Weights of a small mixture-of-experts language model, trained from scratch on English Wikipedia: 64 SwiGLU neurons an expert.
Below are experts of layer 2 (counted from 0) of a mixture-of-experts language model. Rows are named gate (a neuron's input weights, with its number), up (a neuron's input weights, with its number) and show model dimensions 0-55. Each number is 500 + 40 x the weight over its row's rms, rounded and kept within 0 to 999. Numbers have three digits each.
Before each expert's rows: "mostly gets" lists some tokens that are sent to it at least half of the time. This comes from a sample of Wikipedia text that the model never trained on.

# expert 13
mostly gets: ".", "6", "s.", "1", "es.", "2"
gate0:561542542606494502479531559527455498504501465437500513513441525489481502486503409518565448604506464501493513473530476539499643582477484490492488549516519501482457513562
up0:528492515546484510509477505498499528554524532579487447535520556496490497440484406446468533489555491462542529522466493531539449511550514531511481505537509499489500457531
gate1:483482474504478408518488460432517550465508498516506513560424496452495554553552458556531551494481544498497469504514470524499467454526517509476453456539506577476481522519
up1:551517496496491496494476540466437453547489489453533552455524571487526491590571484399502556483524518452552523563525423513517548497504517468559531555425502443454457504574
gate2:529482531539538508516515488547488494491500494522456537473499487512527476529503494502518569529457455513518465514489384484536466505490492519481454489551511553534499448483
up2:555542489503457494533406509503541480574459460541539487475508518522542478436485583457496588513504474534513501564549491476535473495530516492480474475504563513517477539530
gate3:552455512520512496474536511587520515528480504515406537499484482368492451487562493476488462522510489524522482479450562450553513496451585473579485496551542484490451511521
up3:568519504462484517474543471434509474540475459525533497476532515548510546507502439450538533494521499461495483481466597489500579481453473501498451470555456508503452525557
gate4:473481459509442496494558530536496459526522565446560598497507555507491522529505377405432520497524513508504515506546429473533495543472488452465471495493531533536562545503
up4:555488490533470507571537562527541519510536576503511534505594552544515475500412496439523491462531537433492556514488396559463491458485518534524481477508526489509485516527
gate5:468489543492532495513535518476546549483520528503504482499401546490585555553496575603434531520480518491547497517511437540459461539549569509502580485497489530425542524523
up5:494492507512491537520527446474525515482638550589521534515489481505475570429571589557470454469511512538476470492496543536507560503524599471502523505547465490488539514453
gate6:404567517503544507553495452475527518490468517526526555443403470518493549476536537594530501465541505465499457546538517514509563524506503451509519546497551477522503486553
up6:576495551490524524547476479517567488499499446519513515460528549625563450539433491488511523537506501463486482498499492518493612449463523565493448512485472553510489467393
gate7:501432484502520488470501502557504528423438534498468490548489489525437476518534526582495620531484492491490438475490395530516494507545509516481496506476544508494488588640
up7:499494524591487544490490521494504511522531429509477431415438427506497462529530506502512442535505529527456480472510479477445486529480459504489528507489484511483541524527
gate8:468591461425515559521426486517506514499524537534510468591611509479544543437538557466533509454551497467540473502553487425485476477461520522473550496526481514470508453450
up8:552511441581542434491490523504490535483480513482555564530473525563480497495444531516470439531482496481437547509478498508491395504477540492464522524538538523529546510419
gate9:473467424537509501458462491497492465470567426486486451548421452454529495479597543554480470509493514498498408501539548502513617513560616576525467477543456536535454520520
up9:565524502493479478493526543452507523492501528483540478478545571475538487501509457398451461520521487549528623449469505497481460505479418519511500487542502488502529526484
gate10:519500499401524541455537527502500473474473488489537507412670484493483534481494431530540490435533461533491462511528498514507511506606477524531545481547442467528513516478
up10:494413478482529486457473513524520493518554502446503531535494486610512508436533555580557511482475465469545454479509412490526492460518479541520507495503544461517546469498
gate11:499491507475469484542459478515529506504523534478485492480481521467479478543590581570407555502489497557554559478517526489488540532525540448507545503487542451534505497469
up11:524428503557511508531583529522534508498522440539522485522447555544514464442519466493502362461515498553511517493518585511444451473516488499485481563478523530470533485444
gate12:488474505469461471530455524460484503494467502465503512467518537514456517449501507511521526499530491393493556576488462517520480453485536445559471493521458474512512512473
up12:490530487522482503477428501577504474470416461526549484501528521492504517534553503556515589453507514487553436513481459499502540487502483470460490553492576472549500494513
gate13:499599547551550472518441444481482615496520481435497425520525538533527449508493450555466531567517488460463510494456530458494487540532454514432499515495466542507524458424
up13:543532482491586451496524524494504462510557552451550495476547504491474524475464488572465403617528472525463529520478554464556536522491473496522549496524501455478406558525
gate14:437480468487502459447539531576529521539493564478546535534512559540525527545543487505522616483475470514465480526561527483475601539505495482521467478485503447518518474517
up14:545498490450519533498482520462516493453524468478452492437483460478517507476530520481510518490532510503469423497451436538516495475499563551476479543501450525524479542467
gate15:488457513509471565502477486541482433545534453506468460498439490539538461450414596477575482533483480506539576484476486529475496488510515512530457451478472463508526472564
up15:489530503465538528482504488505532501501484493529523459455565411482545561505448461567526471517550514525448438485484494447472454458518530524425566500496452459502527458484
gate16:511455563465527568498516548526486524507476550563502474448535524479578510519475483432543444484532482444476470512501458491466488485549517499492549517518554568527484534461
up16:531521441488555460497465494524535480520418492466540471504476503507449495533476545555492475466522462499476513465476499490539412496478487478542516529581501465574531477495
gate17:577459492560524503519488501483524475556626489388530598516395483577557507503518444571441396477520486512503538469558519474484536546452506481525460531490490487499488546560
up17:528570486503532610510576507401516482501565458487507466527437492489501507474510573502525411567473493544456504466478468506494511499512535480477507458485549461497454490470

# expert 28
mostly gets: "1", ".5", " (1", ".0", "%", ".1"
gate0:486492541544492509512476510536500523557482498566514527527482514479516468521519392556430554456517546503486546515517585484498521547487492560504451442489561486475498461517
up0:469484539532493529493465514488525450546543510527432511436487504547437505444496550506453571528509487498523497523515494455507416510492474448486530460506472469607547494553
gate1:456523494506535509475514435518507490500488518451507426474525489593535468415536541479476465541537515483507491496562553465482499486505529503562454465475413462538445507528
up1:436464478539460510499512481485494466520552552466483462483570536493545503433561489470469525431474491497484531488513519472490516521486490522487438487498421504477434521523
gate2:451451539488416552495524495524524499420462494493450452501554453512487450454494495577502475541483507455493534519525452538512507555498454549500547443482529482469517458502
up2:476479573463489477509537571466542510543516501499543490528503536482496528449421507462503477405485512439485511487484526460477589495501541508500444469489498545440511532497
gate3:502588485463480473504480472483506456520501572493537523444538592510561468518520455530457437509461512416523470500499527466496570526487435485486479474476478501495501412504
up3:514482517496411482507503487501488592496498493539504556491454477546494499530474512503447484438510508482490586538513470541515524579430480623565529475508504483543538546501
gate4:444493487564454508476461521460530503527462564535546547502445458516508554509479441510420551511536551505480500478454362467475455541516517507548444435489480520479512530511
up4:427549499548533452477498490499479574483412577499523480548516519413520482524513552532523496490518554482501529463465461451473420587527539492495516473446537560461531511424
gate5:493458533527426521512518528545530529516567500521503462476474578460514534512513397441510491492500579544491496441567466494477564474549531493417491498475446502420533489503
up5:495450493569503482472574497485476464489464515506464507477523509444506468470513471354444502582481480505447502491451437486497498527487542440543489466503482469575494586435
gate6:434519558537451537438573505495482467465497530513542505509494558478533411440459517545503512575501515460544488512509503618510518499526493453503507486529463510500541488424
up6:488561489427507495515492435427468497479543558499565474569408463493456465482456483563535450528535500516450532500452566469496479527528503504516588494543500505505491493451
gate7:391491556470522494531487533550480548511485471520534514518578587483544447444460495412515524603499506450544470498500516500512504474522438471495446488487468478513523480572
up7:518478472383480553467451500535463439482443468519523495516502482527553473451506489435521490507505467495586513475483535501429577558462399492512466432523487513444515476425
gate8:515465481535537470492486461489565469461520516537458470476519576501550554511504428462430470501519525486498472522524506597461605518542422429458479484407456479526511528524
up8:555586507530500549559537512468473532504486501521468514530527495521489549548566554432482555473513502481472494483489450490538507502502448485469500491434437429443506407499
gate9:551439505469494519574545493456523435468504470496509539503602450478489514459533502589487547537547522500499521466492527541494516550540455541517456495517522522589576510511
up9:465502479569467552488510479546459553468520521480436473530488545497487553472539487528499521438516495482538505516518486526498465483494522468507446503541484471492500511548
gate10:490441480493474480463541480475529494490518529469573484519512512544508484456430486523413408487542518516526579457506416484493477545534504451548535517530514465512457515479
up10:447620489533477546535534510487518490542499526491519502516555490519523506538512418472577525496492488482551519493465513485463491531509501445508518510493590505432484513467
gate11:452464466536526422437459515412504552518482478468528509512402519533533502463537475434479486472478530516538505484495564491476473472436481506580431485470496502444562550454
up11:528570487455496461486530508507502475478523466543442456503495504431507572463474432454523521461484487530482475501504492461482451520474476458450447507517449530526494510360
gate12:462512526459527425512444526510476504462525528486458570520487544441555511407494487541437525473536469433557485507507480497493500506527373498525488469454551491350505502522
up12:564541506506505487540485487425506529447565475519501521432556472477463556470525461468461388503488506496456512500405462499492510543442551448542523519517531449532544494458
gate13:490490509441485585537476460444491458472412512476551497520531537477552491494449463487483585405491529405462475489466477514494512551413471525493471469482550489500494493561
up13:535457497499515513497453485536521531466513606510498513547518482581463435517495503530506531578506503419502446501482508478522460544561556496581581494497490516550481468515
gate14:528500484470521510513459474489451536568539483465495401562499520526484503524527532414443505509557482502514551549475447457488516548443464547440506501485441494478498521549
up14:500513452463522558493485508504516460463495427540549490483568518523543466429542570549497456427573520483485514538524472512504514523506480524530457480449533477533544496469
gate15:467509522486485544540485502437462469484481508495461509462519573526590510500506415551465495514478503480517508502522531434516523450507475504556506491488572512447544461474
up15:510501504462501588496562489490547536534476519515487463483577484528476457476473520432540620482458538500492480488484466494455544578483545529425492531524493551480484476524
gate16:543461521600418476496522514455490481443538535477480463506517500460491545459479491499503461525493500613494546496497458470493521503394556504513493478454492468435475523438
up16:506488537475475537529470466584457470453450548520459511437475470542522521504476569534544453444515496491513485489488489533554500507508480557456488508471488497521519524524
gate17:472467498503452488445488487466512491518516464547560475454468492515553460478454537491465574416486526499512488456515423509510550483474506531572523454529512531464500391451
up17:559408497476493558545499527504460498451408521557486431506495460453507533459546577560538534523466515533493479497465412493479444474500452501517450465481547557505527509451

# expert 62
mostly gets: "_{", " M.", " W.", " 1;", "K", " F."
gate0:447468506480523509529501497484558496560500498496451512464541547501499456533453550471485424520477519465535481494487378456520544599463502546533536523514463517561517480488
up0:499576520521526523540572534508544523498545556527487539486435521519485502524511521446520430394525507512530523483499533535493460493468517426482473550509537514515492501482
gate1:438499503524509484477446521471470515531446464511550462491519594518482529525529486490474422466512524490524480503467506503446542451488419557555528472437443522428519538456
up1:525589518525493508498471559432508522515473475471469466594540520537544490558526520539568532454487492470462563511500434563505535542497419444475520483499492467533502556540
gate2:439471510500471407489491506491493512491478444583511547467523403465504541433480455484471527463513511537562520448458540507497564491488523400506480513462506504423509501493
up2:579531494508454484499472502472496507497561424470499434457562560450498451505495489461514500484487487575497452488555530489464550460489459556518564525507466516468483501576
gate3:465479514575497562510496524481509525473478467482472435486499430482512528503502483426503466464515522506495456525524506455470571503452511523498444450512467523549520460533
up3:490533475500472505514468489493517536445505504478553560502476462478503456528448451559559455524485522491553480495528446481475600509527480521529523512474459481474470499556
gate4:481527497519481487521456518489470578463547478486490526486502500495488417498585541532548512525544496440508504504469495474497541526509549482408507469487498532532487428520
up4:439535538521515500426479467499475559447436459501488559477581409475474511541473532549552544425471436492468447496542468527470558502501544507521420532520500503556500443493
gate5:566510533473545558570469506589558523552534502506489366409569567453540468452517497399513411485485548524446523497471563485481514507496474520546445512522403502537499516492
up5:525543474584487514454502481475486509515494499448493499513500542539453560449538502490439527527532492482479529528492549493504518510485483444539512508540478519508491505498
gate6:545519446435476561519515438466522436544517543456593502489526528487396527546468615579542503454495535509472501524472450557470440490498488487568485482461495480502515513527
up6:553453564477413417497523539477485534458394494534474588509515434506507505474446501434555564487455502529532476446496548476495467508513524452597512557506520530514451579462
gate7:522505496540573507556513499560523508482485501500480496562577398474550468405516560518493484551494564501489460509510528461533533568498488460561536467469510513482463581517
up7:524489520508456478501379558529455499514541402501509560507492493543494499440530478457454541483470511521473553447457546519520530442455463507482538492534477516581502471532
gate8:487510494572480517532492414555503451508569507477480491587514486451510523526509458534421494523496542471542500507493560474446518518482474533578471438512462484464476477481
up8:524505467495505524494533521523534501475486421452535543379521471504558580568464546541478602474557503473473507514528511515532514526528468541456423498520460511513526483564
gate9:510552461481509493491479490460503527512492514534509498515510451539520411582585458464518497485546551469520499496471543483470497438478528504472437520474562550468520460496
up9:491494570401541501489548450538534458500459492549472430543605499529546497420567499538505483527546502561489504517515538506495472504476500442521462499482483493487538523453
gate10:541500490526431572510465514436477554508492429451492503507436401487530522459465489526474443556506535463468514481476435485467457480534436493515508479460483480533458489533
up10:545397497486468392458480490493448496547497470502515506515512481633508502510528549444465553538484520512512532486487539577525460497507439461513522457501519489520483520562
gate11:436390461542472498509471494523509521502474476499556567532580508556613523534467587454461530501471533513455550508432512510453448510455495477486509447497515484468457424543
up11:510393503494496506546489526506452477491496557533485575510461531487554488510552542445456476463502517471536416471535459497481456468522599430543441493474379514481474480479
gate12:554518508530504485460479515561574521500411542486487450541528493477467543548529465521435508525510517510461511501527556509478479496488512519455465454524488534507476576518
up12:506504501518584509479482490563496537510555472545562520533420516503494515501446541538546504529500493479541518528489503526474433450539546467565525481516584477478434540506
gate13:458523485524476543500467502460506570477491560492466494464421444417556509536454479469506479486534525426497485531511481436519470455511565511555488477504534464482544489451
up13:489426488536483435547498501569506499514545507463507453493496463491458480511519492474457487534489507459461448485494484486536482498454472461570493529469544481478464530539
gate14:500517514531618503533464485525505477496515524506539439482549452485474487522515454470417535549478506490482510513410494484510515529444534489452548486428440528533464532566
up14:450549492520516494510495513580488542537492438526498474503515606479542486488549495586525561487521485502447495505537524484520620481515532453503484497529449566480517546478
gate15:477526538517493532493536504521500554480473520572483482493552567462504540531515521471455472525516512513504495477453560533467528459486492482551429488502499522515475502506
up15:478471517496507571573560477459534483474511523481473512475502544426515454487555507507517477492517483502538509542438530466528543517506523492568514561506522505482477475564
gate16:567400460472493494551459427579501529475488553503496471421508494529478475533536521492548568502548578441502539533485505573493451481481472474515416439442547483482546499444
up16:395501505536513559476569542503391495521492440499492456558505466515432526499573514511462529554450488465472502527467460527484466457556457527530475460484507465506463526484
gate17:459466442609508521456469463551544496535449468480543483519461478447495512503497538502538467471476555465514510493491458554479518544479551553497471489505487481489495492487
up17:493421524488485434518497521475533567450526505528507569474459445498468472549488501471503499499505527498461456478503424536498478473487549561438492522493573496521517446536

# expert 39
mostly gets: "i.", "ing.", "e.", ".6", "an.", "ation."
gate0:462434477552543481559486434469553538507429475504558484539419481534492494477517527550518498441485511504466502448516435540456522561478540524439493484466550480431504536525
up0:513502525489466517474523476557483460476538454584454477549493485488454419420525486475473449550537442506495497500468547454486532558489466498497468511489467497457462503504
gate1:506501511519474587489448500513541452495528426472540512507439499466509522551515543526470515456468516511561530523492476474492499491513409553443491453479519544493538461569
up1:511437558308558549510517517466533495518502469476534487485542515496434444484530562609569478455499522456575431513548526503435405561481539520458477503436522492541538461492
gate2:551464484502465508472508475531506402458529488496534412478543507510531428470508523412398354551519522551447415504492510510525564508515501509542439472450491460478537497591
up2:426470509477476468499528521473525531538509402524430436483487453543542481449436566515521463570552478439519504476479418508499459448434436527416477452499452474557501495454
gate3:519500454592444460502520434479483447514461601570605431495463455508523544510440490555454458502510528520492535493443539474497454525544482503477451441467544507478480497483
up3:530496507507473550484514507544497501458473485449507486465456499493497556502425446507572584527498484512462416473508463500455467442525565488511503489538469470557556549516
gate4:534439535507494528538471490419530479489475507477502498479499528466547470399566554505439439468527544496485504584494482521468506549552464593464488476508477501504486496535
up4:534477466535566512478532520451534551531441504495454497452503513494486488457473481416485472477464534457530578491533485543494540444479500570500474495516509514534499520478
gate5:522489502545502486495468511533432441487444500513500441502456516555604459458552538471506517537536495550492469490516470545481508462511569529454412434481555575501484446426
up5:505429480444591530449549554539531515491494520462498505410543497483443562410493537468467496453499495466519457483478536487536512552529518503473534489478529495509560520520
gate6:467447480510437450458438509516478532479611522505533532528517420509498500597575538554524497534533546487499546588555373497515454505502576513459480504503499469486495393429
up6:501508541571510483528520486462446529519530487445425424506495549535543473502506521473502406480513499456524593477513535490489456493505481538528495503444501468538485505461
gate7:494477430535530514475521524440499438435512562501482498486503498524473505528473506525522563586539515484452418507539428503508504509561485516469569459499542510476482430445
up7:591552473525425492496472517518543506476445449400482470455602465431445475507480536484447511448481523520503504493506498495500460494527418458572494473526531520459524503525
gate8:484514540566470517567470448502605499467485503483543375523485504482488523489541496495501500498529528463476576518496526530508596492512537473517520477532514513516513483462
up8:499489541471506488532476488543504483472512484454526496506475458492547495559512539483474522424521484529486463503488583506493437435580442503511559563529442460500460470474
gate9:467439481520530462492481481487518535508512513504527494493464575468499510525499541479605529516510505459545525562456471526478470460495487442474490517530516428461535502468
up9:513492451482524453492545504558578490474450484499526487448482575470486517518487503472498528431510502548419532546560495432495520560434535482542496516506508556517549500537
gate10:519402446464463514438513480452441552501395509514603488565466510581530511490532471502495499566506540408483481443480461468493512455544547501488550485475580526516467451437
up10:526426519534489461495560493534481550503509527521504579524446490527525513487530580508462541478552550513496556498456539504481565522483515492458438506548528558484531484528
gate11:441470526493398481484512494572484576549502527535510439534462525477520506485544495512500426558512528498468515511431411559502540490512543520492485474485555500414571494479
up11:514554471604481481469554515420494492487572518494451487445516515512472527491419487513632442463465509498540527512454535468496532446450507485486515521521495515547500542547
gate12:465496516416472475498507468458509481473511501529528512473576522528479494452505502459467462496512539432483528499412530518450540606504491519500511492480507512493516480548
up12:516436543556498471517514486480508522504470545560463475560447544516432481483501502458520497536494504475445521477496589556550527542540496503549466418506469534492526523457
gate13:516493488495445488509505470531536505491458449486520469504537488483482482533521453528492498547460495516482470514466526479474491515505460547551390478442510560514493526460
up13:524350495480512500540530501473520422533492420460455458561514562480567485545479487560470487484474549501492505533486476460458599480475528437526436504454552497572488567460
gate14:534504495477465505545468500527552481504517549541508490489540502531469471553497543529493491416592484499573455547485398553494559512479505390469456469490480474537489475469
up14:433516470443437529482494491436465522570445560500467515513518391506471497469421551549524397572484519523499484497514485502522533490509531496562477503493454535491496520485
gate15:494517475447486508499477506557514432455466602519498522418530529502491582529547563489469407447451491525468509580425451551483521533458431488514500480475438495421444475567
up15:446431460518571522515502526517490545508521522544467452521506482488424478583536471421416560508467504511502548479526508533495527454507436558481509484517440491503488445548
gate16:480478508495585485485493422480530458494455498533457528423494461566552513507521536495522513449483495474439527438518487538467455506510426510449409435493450513548532522477
up16:520485467548465458460518507545499472482582540538466481426329474524539492514519514472474504555488507431494521493529487488544445491555430478450561483475469480532519480556
gate17:450498462650532484494463530506465523532475559481524474450493476556510459545440497482512535519533526505509481511431540466506418474472459545522557489543561497590512498590
up17:603424511512543599508508498531480508473483521531411466547526472451483555508604487499517507464464502574519448456482483473456505459509495547479456482489547477451527454492

# expert 55
mostly gets: " 25", " 24", " 22", " 28", " 27", " 30"
gate0:522516529516401522519540498473547642471503557531536492532456543476516440554521524501470484581521542515495490493485503474451422537510501551473475449559467549389495491502
up0:574479488536550535516522488446469499506469463517471522525495492446501457482536498464509555433483479507521491503486521457533435521542478542445489501491498522485515517495
gate1:437578494507513456499544479545471497498413419510454469453596458488534519454475412486558504484494518541536497544454548489537502499517471482482498455502480494448449508527
up1:463529519448523478562521492518502471493464518543510470454576499458515442452447476561529482538527481496506494494475460465505453471521509568510608521433521468481557432489
gate2:541514486511511486474543512467481485498518488497478499460559480530516462479510519441433410517522484458431536513506484442507503507484509427477454497534583503514559459503
up2:555502456555566480485510475467488468503493525440458505475440569590571495497501506484533472434546502509518503503499500479515472475474458526540496516504526504579518448504
gate3:476488512484457500496439531533492549523523497476483521515468575554561531503490522502543531513462489568493498485472445522479596562524479502504511503495528506505443469539
up3:550490519480536526530482504489558416476548491467559434442568559528508515511504493532486484530494496515492472468502399534483489478460479487519551529528490497528475539530
gate4:470528479501456521505434474529515524482463443525502483508506494581496487495492529494468473502505536479495444517517395456492490497511462490529439503523506543466556440526
up4:491520496539585438458488446446530516534559476462512467487556426505487513524474401520512629559516511572517441494539494551488476546482504507480472496498456567548490538506
gate5:546500509566526480491452508485547482543498490456515518467448502555429578447515481537466524498516533485451533473488504499500462432485498456509501484475447501471509496511
up5:469472492462532561531530468448467437506421543475498438502459493472467539529475513504563419516495529530462458533519504442485400449538516544414467508474506492481466541523
gate6:472572486436449484545435501575497486567444484446523430464492485493538486444451519577544450490531473523480482534475601468496536504513478554491532480481517413472463449492
up6:530542496505468470533522516526502473466433443454483451496524491482461547478490512499503414476481476531545439502492520445486504472488586450566481545523556483471482516501
gate7:456493497548475585493469506555533558451460543488501492520529500496533548518466525507417447424525503499465449519493508449491625497441544456529414551450480474517484526544
up7:466516491525501550446482547508456500485568575440539527495508475507556483494462523492496415472476489437459487482503496410539461574472535508486537528488506485456472450448
gate8:537553479501424499513493583518537544476473517510555554458446531510517484530495469499483566453504522445541507543524527518505586537433481488560507478502515501544442548496
up8:477567457552524459469441484465440522506473550541497463474534514507454491471577499538526513562497528468518462481497641458483510480478549536435549466477506483505467507455
gate9:503527500509425510544460453497532557464524438426577547490456529518492496557474434491536439429480520566444489447489538492490579484564470508559546476484518518491488557450
up9:523480499461429455546533473541520516489504425508514461490501523488548487512512499429379533504494515507499473496543556444535518430562515488481486505481535482460451500551
gate10:461498463501481567481438476436573499436577466573496504538474478574514543471477514444475429533515547525485497483479530518464414458497467431540516473448487541507543495517
up10:415445498579476503478521514531473494521427463499496458470464467462530444557527461526449519554489525525484530511481398480501571618478495533502487461499454540520547436543
gate11:471501524503515533541537491520429492470485477529475502525493522461505536515498498492478476416525544564488454517527508452440508528486596527504549522456490591494435511491
up11:484550498530503442433490452585526504479483408482473432491454461450547510482517527523469526385469493513517531450512495499441507556468548459544534533443418533510504497465
gate12:463518449515506491511473448440554490562528464487552462538464395468494493515506646571487518565537538503526460519492482517529482548510537491494540482503560499519505500519
up12:475476512517429508500506491542470481482497462523536471428508462498494502528499516521474488491505500446503469547472471483453459470495546534521491451530545466504547464495
gate13:558560499486488499513464455474514537482546457478490388482466484464506485403535447483445512460506507486526489519509550498488460490562530445465515463515434466434513499454
up13:455499492532546464527505519541440564457475500467475575542566454469533531505499533499530536455485520466493515523502550446511520491490511469493580510516535446398462511472
gate14:554507515480467509410512508518508554480438496524512539543598479492527457518533469511555541542525516542504521552509508558464461514450515549408479483475511518478539519463
up14:525528544461494525516494470524503501522501479545502532468398499589465506472572507449542523478510479485483563493463515448466505509479563481447427507466527516454528473457
gate15:509487504500444483498515521462481476486489506512463526478527499503550534438573488468477487535494500462508502541488517514488476457518453453443494475465557514481532490441
up15:517409517427445475498507480536481491467533496493480408505457495505499485473444418453452473475497534491529488504491530515498433536490525449484496518456506495452497498466
gate16:524504533381501438481507507566522532526431520427487535458520484424509511469482515536475474512501520498494429478484569444489433578529484482488479470468533531492456534510
up16:425499458521473485454491467479461520454470518500487525559459521461462429463556384491497478464542510553494414514479398493497467485518441469483519492489494533496496491460
gate17:498489506593477534541536547550482524479479510510559521496519442518410475532561465562593467517536517507473521529532514537477553566480542477465479514497512486522504449552
up17:510529512515485506510458447471460574487564578483471540570487481546554450427510469553506557493543514495527507526505552616504539550540494498499528490522483555447509536526

# expert 52
mostly gets: "s", "ers", "es", "as", "os", "ry"
gate0:461438506466496493506525513537503533462512460548511480575573573462519484510569471447485511457530492471472510530525465550505474567525581518505423467446415448512471498472
up0:509589524575433466481470497497460527550454485506491518508434492555422572462513483371498442447483502546510530496492538514512410487473489458501492535550537536502561492493
gate1:543491497535450439514497488543505513502524582542477508550416447504527451500489521575476564450473498473502539526465489506506392454479441563440494483560466518458510463525
up1:536502548516483465498538487500529514504488462525449462519518531450563471484503501543517597492543530432531545498504468467493461506528495518477496479536482511442503526508
gate2:539552525566587539467411468486574476518559475503514425535572497505578556471455538456490511501514522513470511517504465503450567540513508534511460495510517512487454477559
up2:461411512494490556487442495496473474471447500514472529510511536548558506458465573472485553479485503499488517462503437490490462468477539446528519497461542440481526467635
gate3:509475525450522475531535479497519521472524531489517538513509439497516495449464593387477579526508493439499504469489485527491544499483547452526480477521567475500472473480
up3:512424528545455465540506514476502543498474538451513532564389468474485527509492438464534559588480479478516522509483481523518519382526425514511461509498550537522525567493
gate4:543515497414491496499542554490519485541503515481483465468446494566427505494471467513533446481496553464511608515511502523492480500504529581459416507520458523515513435481
up4:525475556531493530522458488521477490517514529541522634427515528475495416506562534488504510507472491497494493534495492533503524501485564483534555508492502476580545476489
gate5:480458494542463463510501482568518472507540630494477562490506541495573500544483527491460545458491479536500527516532450534467435457522544503515533500528498540476499500526
up5:449523478595519532502485510507508507558529516538528539503540523501516491482507475517556471529489492461484528496479568492517488429449518484504515508502467459473452481452
gate6:457500517546564484520535533513486397521454445527482553497490493513511470491526502572473522445498517441486585523425451532462487479498537477511492524475452505490452500520
up6:506403493541453525469485506499497527480507550519510517475493563522478486488506560505534558566501505477541481481505568466533493450457482494523516510500522480513501433498
gate7:500523478466494523506522521427528521491513526450471473499525505513527474506449549511503510550498488453496514427539593531531482465468417592487504511467439527491512525544
up7:492452507537502554524458558535468557502545549487493530516455563482482488542557519477589483439490495519519435485440497516492464520502519529463489508535460565555490511537
gate8:458527498472407479484489449563504407508420475567545491480473570508481435533456487465506503553518517417492462550455483515468498484548481505479494489514441486503511515493
up8:560505506552532460491496537483462397528492493533483571497484527433541568518530565467496519501501486507532509524443588481498499479493483460454546484521525508485491556488
gate9:549447483532529563479491465509519468493507545503478541477477443544528482524506468441482537505478512473540525500429514511465496490536583462486516476507541549485492517541
up9:480465501483510496490543509469506533508541443523526469551446372438452504434428495464516520418516494482487464441503543406515545447494561556494493544411478529508528466434
gate10:514506542559495465537484466485502488485535461527539572480479505499498584463449489405412530413503507530471476468499456527516520491449490492542558471495529507566438549487
up10:439512558486485504533558509450499487473583496440505484441476523489511496533523501503480517442469472493460477513501518512487426474490576519515447524554441530531478471501
gate11:534509547503496464496526523524488490445463588538498488436526546555463530463448478508460482513485500550491509482521482579501485565516541518489494523550486510517511576515
up11:512494451433487462543474520495517460533495502468514499510464555466514521449513509483473403506491475547506517517429628434488495471497471470478458519464439530488516590559
gate12:488459505413430587512488505523458492432501465519512456461521503561422540522435461493505528418504519439475445526501445499494452428495460572419479504525467494568535520560
up12:535476500461465542482557487531483516517499514555479521428555455501435461498542466521521523468510502451453493499544506512517571489482508507472465513502507475468511534460
gate13:499514504588535493517515509555498526502469548467481465554539496436534459557519545512504521473473538491429499515507571488529469526523514463517487530523489562501451495467
up13:475507467542481500502492508494487539525559552451523463470445529507576472583527524471505468525468496551470490528497405518502519505486491502542488528473497490574504517490
gate14:460504483517493508514470502508487484523482479520501475483435438554486480451447504490542487479545466473521485493507477492466444407501465501529486503534462573490552504502
up14:487466488461492476475572561495486442478474565502530497521454470423493519551510531420489420522459519560477475475495437509485532487506457448431486512478464529485518520440
gate15:518514474488525534512516449387502514520558440511533548478450502439481490495521471459464470456506510474533575503486484456508563524455517548538457527499506429470493453482
up15:462482530473494560440534475532482519468479518506512503440513440509536456482440441549542513485508498573523427476485382479542495554495514490517495474490544519451483532459
gate16:509528459568546533497500523480482440474371496474521548548498468482486498561484456543524568554490513537516496463418448514459396414453526538480543499551569503539509499515
up16:532426468395508519432527493447487475451561569551520493551443515463472515478495539418499481549487527491485493563510500545473450456469474461480496500514531507606479537486
gate17:470512479586434403512477498488496480512488500465531533452452479515508538418512486466514462503546512441499521509509468531488403519492537501568452481524436467472460547502
up17:503453477518536519521464521444451456495525490538446470441493469460515513516606541535438459473492498535510452478442473610510424579477540540543531502487433514478421571466